Weights of a small mixture-of-experts language model, trained from scratch on English Wikipedia.
Size: 11 layers, width 160, vocabulary 2048, 7.88M parameters.
Experts: 8 experts in each of 11 layers, 128 GeGLU neurons an expert, 1 pick a token, a sigmoid router, a shared expert of 128 neurons.
Below are experts of layer 5 (counted from 0) of a mixture-of-experts language model. Rows are named router (the router's row for the expert), gate (a neuron's input weights, with its number), up (a neuron's input weights, with its number) and show model dimensions 0-159. Each number is 500 + 25 x the weight over its row's rms, rounded and kept within 0 to 999. Numbers have three digits each.
Before each expert's rows: "gets" lists some tokens that make up at least twice as much of what it gets as of all text. This comes from a sample of Wikipedia text that the model never trained on. Tokens count by the router's weight.

# expert 7
gets: " is", "==", " re", "1", " a", " in"
router:498497521533494528513494498569537491467536512480458503555521496517512480471483498508505526502512481500447497497495512503530531517508493500493452515534519499491469524502513571532489511420499474516537526515499514488496523490486539506487511478508501475529548525518559494480530495492477474497528570504532499502492525526471472502560537450517480492496502498537475466460510476478529500490491473479500471511495495490432486505521496520499468485521491474496524497500504526509498500526478490
gate17:501479536483460482431485531514508481499509501516510466488535552505470539465466496503504544528499512500473503504470495514494481507480522500492479483490524522507461509454461544469534522468506488549533475496463529515509501520459493505493474509505482474535497514494510516475486497498498519440484514527508532510493473461502475464525471537565463501509480507499534520503488504525509507458465523475473481464504489494522502494553521541489476522467489497519483473517503528524445544499494540
up17:524513462520484467490497468496448489466500522478516522461526511505526489481484481516459433504510477507487524522490487519516512505501499517517506527509517500462479545469462540544462471487514552491542543514480532482540472496514514492507525537544545538520528486508500493517510528530505468496474502530451468520522491473469497517493520503492522503492448487528484494509519497510503538572491484444513529494463506452495543478494512464498493500528490480460532491508516528499489476497491508
gate18:459511468514512499477532502508501528503516491518500490444504519480476536514534510498534495537507450489530484464495452462475490497502522467459490497493531504539472538454520503493526502484523517492479503463480502474560531495516467499459503503562542500531526514519492509462478496546501447468536523490526502491498488500508530473491507508511536551483488445527519501538477468517509494523492500476466496500493450469480547516506482472535483482521492478514540481489492476503472466500509532
up18:487471519461480524475527485517518487495511522530562469498469522495483498511481495527517454467489489481534494519519516541515489475495513487514498484477537536515485449473513503460483505483479446520504509490479520496481448481501544499442524516516450478499444484527511520475484472507484534475488439488471457506475465467499513521485502454515522506513489490512498529499457542529522516475487481529493548487461507532530502498541517494487495479499486479482471504507545483494483511528516557
gate19:490523520508472485473464481505532485497501562507447460520572498499533546498471520458511501475469475520483524506457456503482506503477519478461522488505462525518496481482491533479539488500467456510513469491524522504509475526489479512476466450483509486527480473482437467468481523501539483456488518481490515454509532516500498511488477525545507494475502489486495499480525477490501473520531491467466506516549521461526499491526500471535486480491475488509493481482539505471520500510547525
up19:543464481506512439504515513485509540506499525484454549494524461506450523480506536514466501456518529459477468497439496496470518471525480527537488519461483501501495485501455473512497520466551488497510511499516481481560476505542465488529528504507508522473531469485514520532533522519547497496546500496496493475516489507504505501483488495477498515531491537425502506513493512494517473479495495509468518506541494475486502505500533525519486524518511463506510476492494569459476475492507486

# expert 4
gets: "ed", "a", "i", "y", "e", " he"
router:560453493487481547486475521495481509499457505557503533474508495482509512502507529536484539501536529472510483526474526488531500519507503469515490504498502520499509477518470548485506491475509507478516497474545481461463475507499481508454517450474455498544442439518504527507503533513498422494481488493459509458512499495497476506541506458497459506506517490501530559529486506481540475466481461514486503540511518470462489511513494508494512512501484517497483504527489509471496522481482521
gate9:459494552495485498491503501538558538505480472537515494523497462519471471524501484505482481508547488548529475501510477497495491492542517509498474503511514458490540478472537534522511500475548557493543469500506497502487497509497515514485499529532516523538521508492528508518489563461512495503502492512496510506509461468514470506533493466506495521504463541571477460481476493524525522525480506500471492472481479484463521478484504509536543481463483502472521505470513493492498447464448519
up9:525530499498504498502491501440488535488475527502490481539535477489481439513463539491503512513516496504550506515500517530493468480467479495532523528468502508514525468556533482494526527516495468512537481515482468507481467507521521504504549508462543556488541486474507472451525510511495518536533458505528476471498520487481481483518509534550516478543506535517524497492506521465449499507484494535518486563504514488516524546505506497465456520498504519512524493498496467519487468480491517
gate10:495484483524524481477495540485485468502529516471510486567508523479486481533461533528499524520497481497511491511540476436512506496487449518504471487539458494537496512505492487576507481441539496517498495469524506530481493535527499510527520516496494495471480467483520474484498563505517522450526544486534466483523523510533489515466492513515487490487483519472548472522512514504546513523507488501521493469513474501493530507513503489465479476531493522472515503463518497487565480486528478
up10:538470514541503469514498481524489514540482496477561447551459503524494455485508525509494513497492516492496455484534504498524556514472471467527517506479506463534480493509489499520521439521506554479510549502507545483485508511525498465475465502489535526517461500456492513498541492515469472495496522505511525494544498512495520516515474483496493489469479500499537532474456518507494453525531487487502457481500514486463516496482451471539508522524500531523481504517513476471532543507507510
gate11:518509491525469539469498490523477512477498468545484527531489479500520488487504460499499559467491496544507482474504507504480512443519441466504456453519516519522469553500489506500495448452486533486481500515444495495533521476523482479486485500497538486513503495477478481491491474469542528494516508443485485499546473512477514512529485483538451513539484554501527476496516497483520491454515500513479541468513505511478529487542499507482468469511481519508507498521513506509497526525556499
up11:474483496506537510489506548471500543482442480515467473485523476474469499528514480492494508491498497473486486515527488554476522509496498492513479482513529522510522460490524480467476486476490471514448544493525472524491477519533523466465497524444487511525460509516447456502508514536566476518521486512512536546493506546515491537520491507488489521530523493491491487476474496478477520508459521494452497534480493555501483548501520461509508472484524528452515526508507474507539514502488487

# expert 5
gets: ":", " |", "\n", ".\n\n", ".", " n"
router:508518486502496479510506464535542512470485526513462497474477521542474496507502509476481465530481480497503508483505489451496541495520451522452487507522445533526469502508508515528517513483489519474508500450508511444522543519488500550479455465504466499488519501475496482492500542504500517524463476488555488553534494511457532521499510469516513542513479520500507505493456515519545426490516521483482501502514515503533503543468496529483498531485453527448501473500504503524501486491513519
gate22:499510468521476519473537511488535470476524494459478480500511524441514475480506529471512500486536506425536489494514546480530512493533459491498488556481502466491521530508473479492519512490479466508505504485504529487498503479509493523497509523506478509491516513527507504496520511476472510467483509500498504498510553513467490498507490504481484509472530497484428431522484551558518513486539481470505458483484502476518522500507531492497483507446481549459519487520478549469522534473504462
up22:515494479513471450449466518478508456482482512521547553508533472493498497519493494488498496517512523520463537447494546493509514483485532502507474513543544480526509522500481518526466467456510532519525460465462521495535483503501493524518528494464480491492486489527477507516501489491485480516468511491547511499464473487457473536525501562473481450524493491517498509517476518476525535487465537512499504497487481489488495474461476481429506487507526475518511460500494470457470523490527499
gate23:537527519532495507530454510527444476494463462548495528481485502536521550473531527517510516474444497493484533537507500487521477501462489509485488508480533531503519495464500524516475531513508506456516459534480517495512481502456498506488447484531515469511484519552518520472491507528549503488501513538481467451506452476495494496519460478530497505459459497508509508519496452514505482482470528503474496501486506520507498523476504528503522421499443513519502528500509491495484495481495511
up23:482577542459489522501457514470498498527494513541489498504484514479480532517559508509520523491509542484527465492446510513468482528478480517513466517460511476456516473485467508532514529516513457519504514483486473470517512540517531491528472512507495535472491527562527489490545463497463474535514489547501499489527480513454495505526524513483512563492522484482497456518528485516474521476508537490512505497480522499515500496482526480477525511479513491509496505474458518533511464479532509
gate24:480479498491499474468489518488528513460530557502488438536496505561514509515576550497519461446562496479506498509478434522508495509478501479551518497488504492492489489490494493474475512455521500484453495503488484488497499483504476476511460472497497519529454530540515520466502520508520494479465487489491504518496485507518489503499498542537479522496503513503459509480564496485477541515509493470468514521469517520479486464454451488533492497461499485529507514472507514495496485497526477
up24:555496510521485497524523486488521440497498501498519497480491507468492580514495482536496484484470532519526500503462486472509536464538506500476496483500492513520440469503495490515459468517454518493503515494497495500526485467489538495491476539532451523535512500512463513480471496498504469498459445504551527480482525500521542462470501480503506459484488504543459483530499458533510481463507450477504491483507488464530516500491490522520524500453466561484518478503510515498512525497485477

# expert 3
gets: " and", "0", "ation", "8", " w", "7"
router:517476485467495516517466512505534472511483530509531509513521472446546513470487533445520498496495465489525525477485499454515532481465449514478495477530532510477508477480497522504456462537471481462482509459529542493479501534495534489496515469504486517492532516476547487494497522483505499480493526496532524526483471521511467478518521470498506536505491508499465503502553483537489488449498523511490466528472482536528478470460516525528512488475504507472501496492520476493570551458510487
gate11:497473506483516493480512469511527463485510532461536508458516533474495538490474489561497466514497494491449540472515517489493569503495479508465473490536469485529435519496482549478542469490484483503514557535490483484480462522492524499529504505487502480484530500481508459505509488513479431521546466490522505498489502465452522475494452482476498477495488531497508483484511477489527502496538474498490503481509476524536480462504537504458473502508512539531495522501488511511530513491511536
up11:484519468499499471492504512459481486523519483543524473545495522469491492514465512473490527533509525496494515473503500472494484499465450465496501505497488504508556534538489539482522501531496515503535503495483503468523462489505553488465525499517523475521550532538505477481457506535494477472529495500489570515470539509437540499490522536470500502533437493425502472507475488491517491502501516532492464476502511486509461480514520492504516495465534491512528514475481500536502500471478509
gate12:545522441453468508500508461521471512524493491551503476511533494494518498469499508455518495510512515535486477516496523452481517499453516516545465507476487525506458493521545518512512544499473527508465467468485484499513530491468514471506480507517485469486490535488496471498498491499483483497484534492458527497485439491499530473499544498468505495488455488501554503506484526555503513502541545481476480499549517487521514511481495520523464471509554545491536455495499505538490495488497521
up12:496507480454470480553493501480499473504483507514507507504500571514495522549498506505510473502533481511503507540470513460529504487501551469434497513510460476508451503549524491517448467514521480466488493466498520489507501507515527510501506530513539497503498521467479510498492487513493442500493480506490524470485462488518522535507499473479494517519523500481570514531511517488477468451513460457517491520509510473519500504438490551462524493497472482473474470495524486489534484543535494
gate13:518451472506494473506497482522501470446487545478497534445492500493517488498558494518508504543473480526507535527519460498515500502486500549484528526518499460520520473460500508486529491496508520483548487503520480513521515519469495516527453452481531497491535508522529547514485535523491525496521506478527499491500511481505498452475472502508489506498505532502497544483518484503500493511502519437498455513534445501469478503512511548515564549482497520511476554528503507512485549496501471
up13:485523513457493550434523514462475535489486517499530475517450541476489501487500510484493499508541507512503519514514494516493522445499464494450475481473488521471526501518488475538502486486477469517469503471485529511486506467519497508488497525475472472488489508493464474492507469486500521518479482517505515495505472486505489500454510471506497535513475429514443520503501505463528473523525491466516486493501533573467564492494510509538508527456496550476496525458487487523495511487547483

# expert 2
gets: " (", "0", "–", "9", " ", "-"
router:483506514489483499498452519490539469501511520495506475460477526518475463517437528491495555464518543535527481493540509495521506480491520522496508467478502504509485507535540479508491459478514503509506516509542471457514519524490463554502495519510479531492477519503505505486476486507549455480487512541486522518517475547504513545505471472512432526505494508492468483504532457533495458527501497497503538473474531556487478485486515536506510493499508486431535498502501509531489471462493499
gate14:526522487527510504514509511493481509507544464475529461528520495505516473478502541502530498503472495493494526479461467475468495504505497477445522461476480477494514496540475495500499514498503513527523479511501535500514491482473478477498484554498491531508541455480460552506533462467501517481547458498481512478501506518526528476525455486519482471521487467496517498485464546521466461473468477476522494516493483473502530509493477486461458549501553512450504475492535526487545485460542509
up14:515531508472480525495506585528505474498516476507535502495508481476534463499503528499510505498480516501516501526508511508537496521512437480528498508526522445540521460516534506493494513459540472507456477487513489520474479485512494476498488509498469486503522516471501519491537503498455531554476426509443518444552501467474469508494483498514491497490511475480525469521486500502519476526517494468519475492498458510523485529475499498448532494465493470481503447510494522487534522477518494
gate15:491490489529502564512507472478537513502511490542526482518498485491486491496481513493523490486490483502467528538535505507479555503488472442463443515499512506537445546513487482509506498492514515483528505510515476484471505489534507487463538503482499527531481499501541519520534514485488463464509481490494494442505483490487541561475503487546462472503492479514533494503484508534454520505472518541415515514510529480493519459524481517507511481508518443531496514509531498506508479478508526
up15:487495521503506513462489481471516490469507499513512505487468483490459495514489514510503499485525502505508489515484561492494478485491500497526521511465475532547520481477517516491518491446507506551489488544485426450542499482491482475530508481484525451513489502472463485483476479521529568523473480517501497494494488468494515480520521520496475520479494511528481485471463450515515478498550463482492499489575549459485487470480489518499526452498485543523521477500482547488477453488508513
gate16:497517495505434504452543516519515466489506503464469517456487503478460534480454490510513479517520497514505467547482515487509536496525488500514534453486509507497470480490476510474476513499480483479576503509502456473507545494529562502499519492471487513502498525469516543550460506491507474526485545451478460480492513500523493482515505501509497537560517534495494525487480473506488452486513488502500497502518497490513500499476521490529542465500511495517516518562506538506493513499448467
up16:471447530505474525511536467477505516499509510508503528512505462484488489507530488517476522519521554487469458473491473497478506517529499503523509477443520495465495478484504478488467492509545521473507506469485449528529535524511513484497503463473581467506474468487498517495490544476521559507477548501457502537525532549517495496525479510507539526527512505505495495479518498476539502519489524558477473524520480519484522523490518503509536501482542498521526528464507492454482505483489524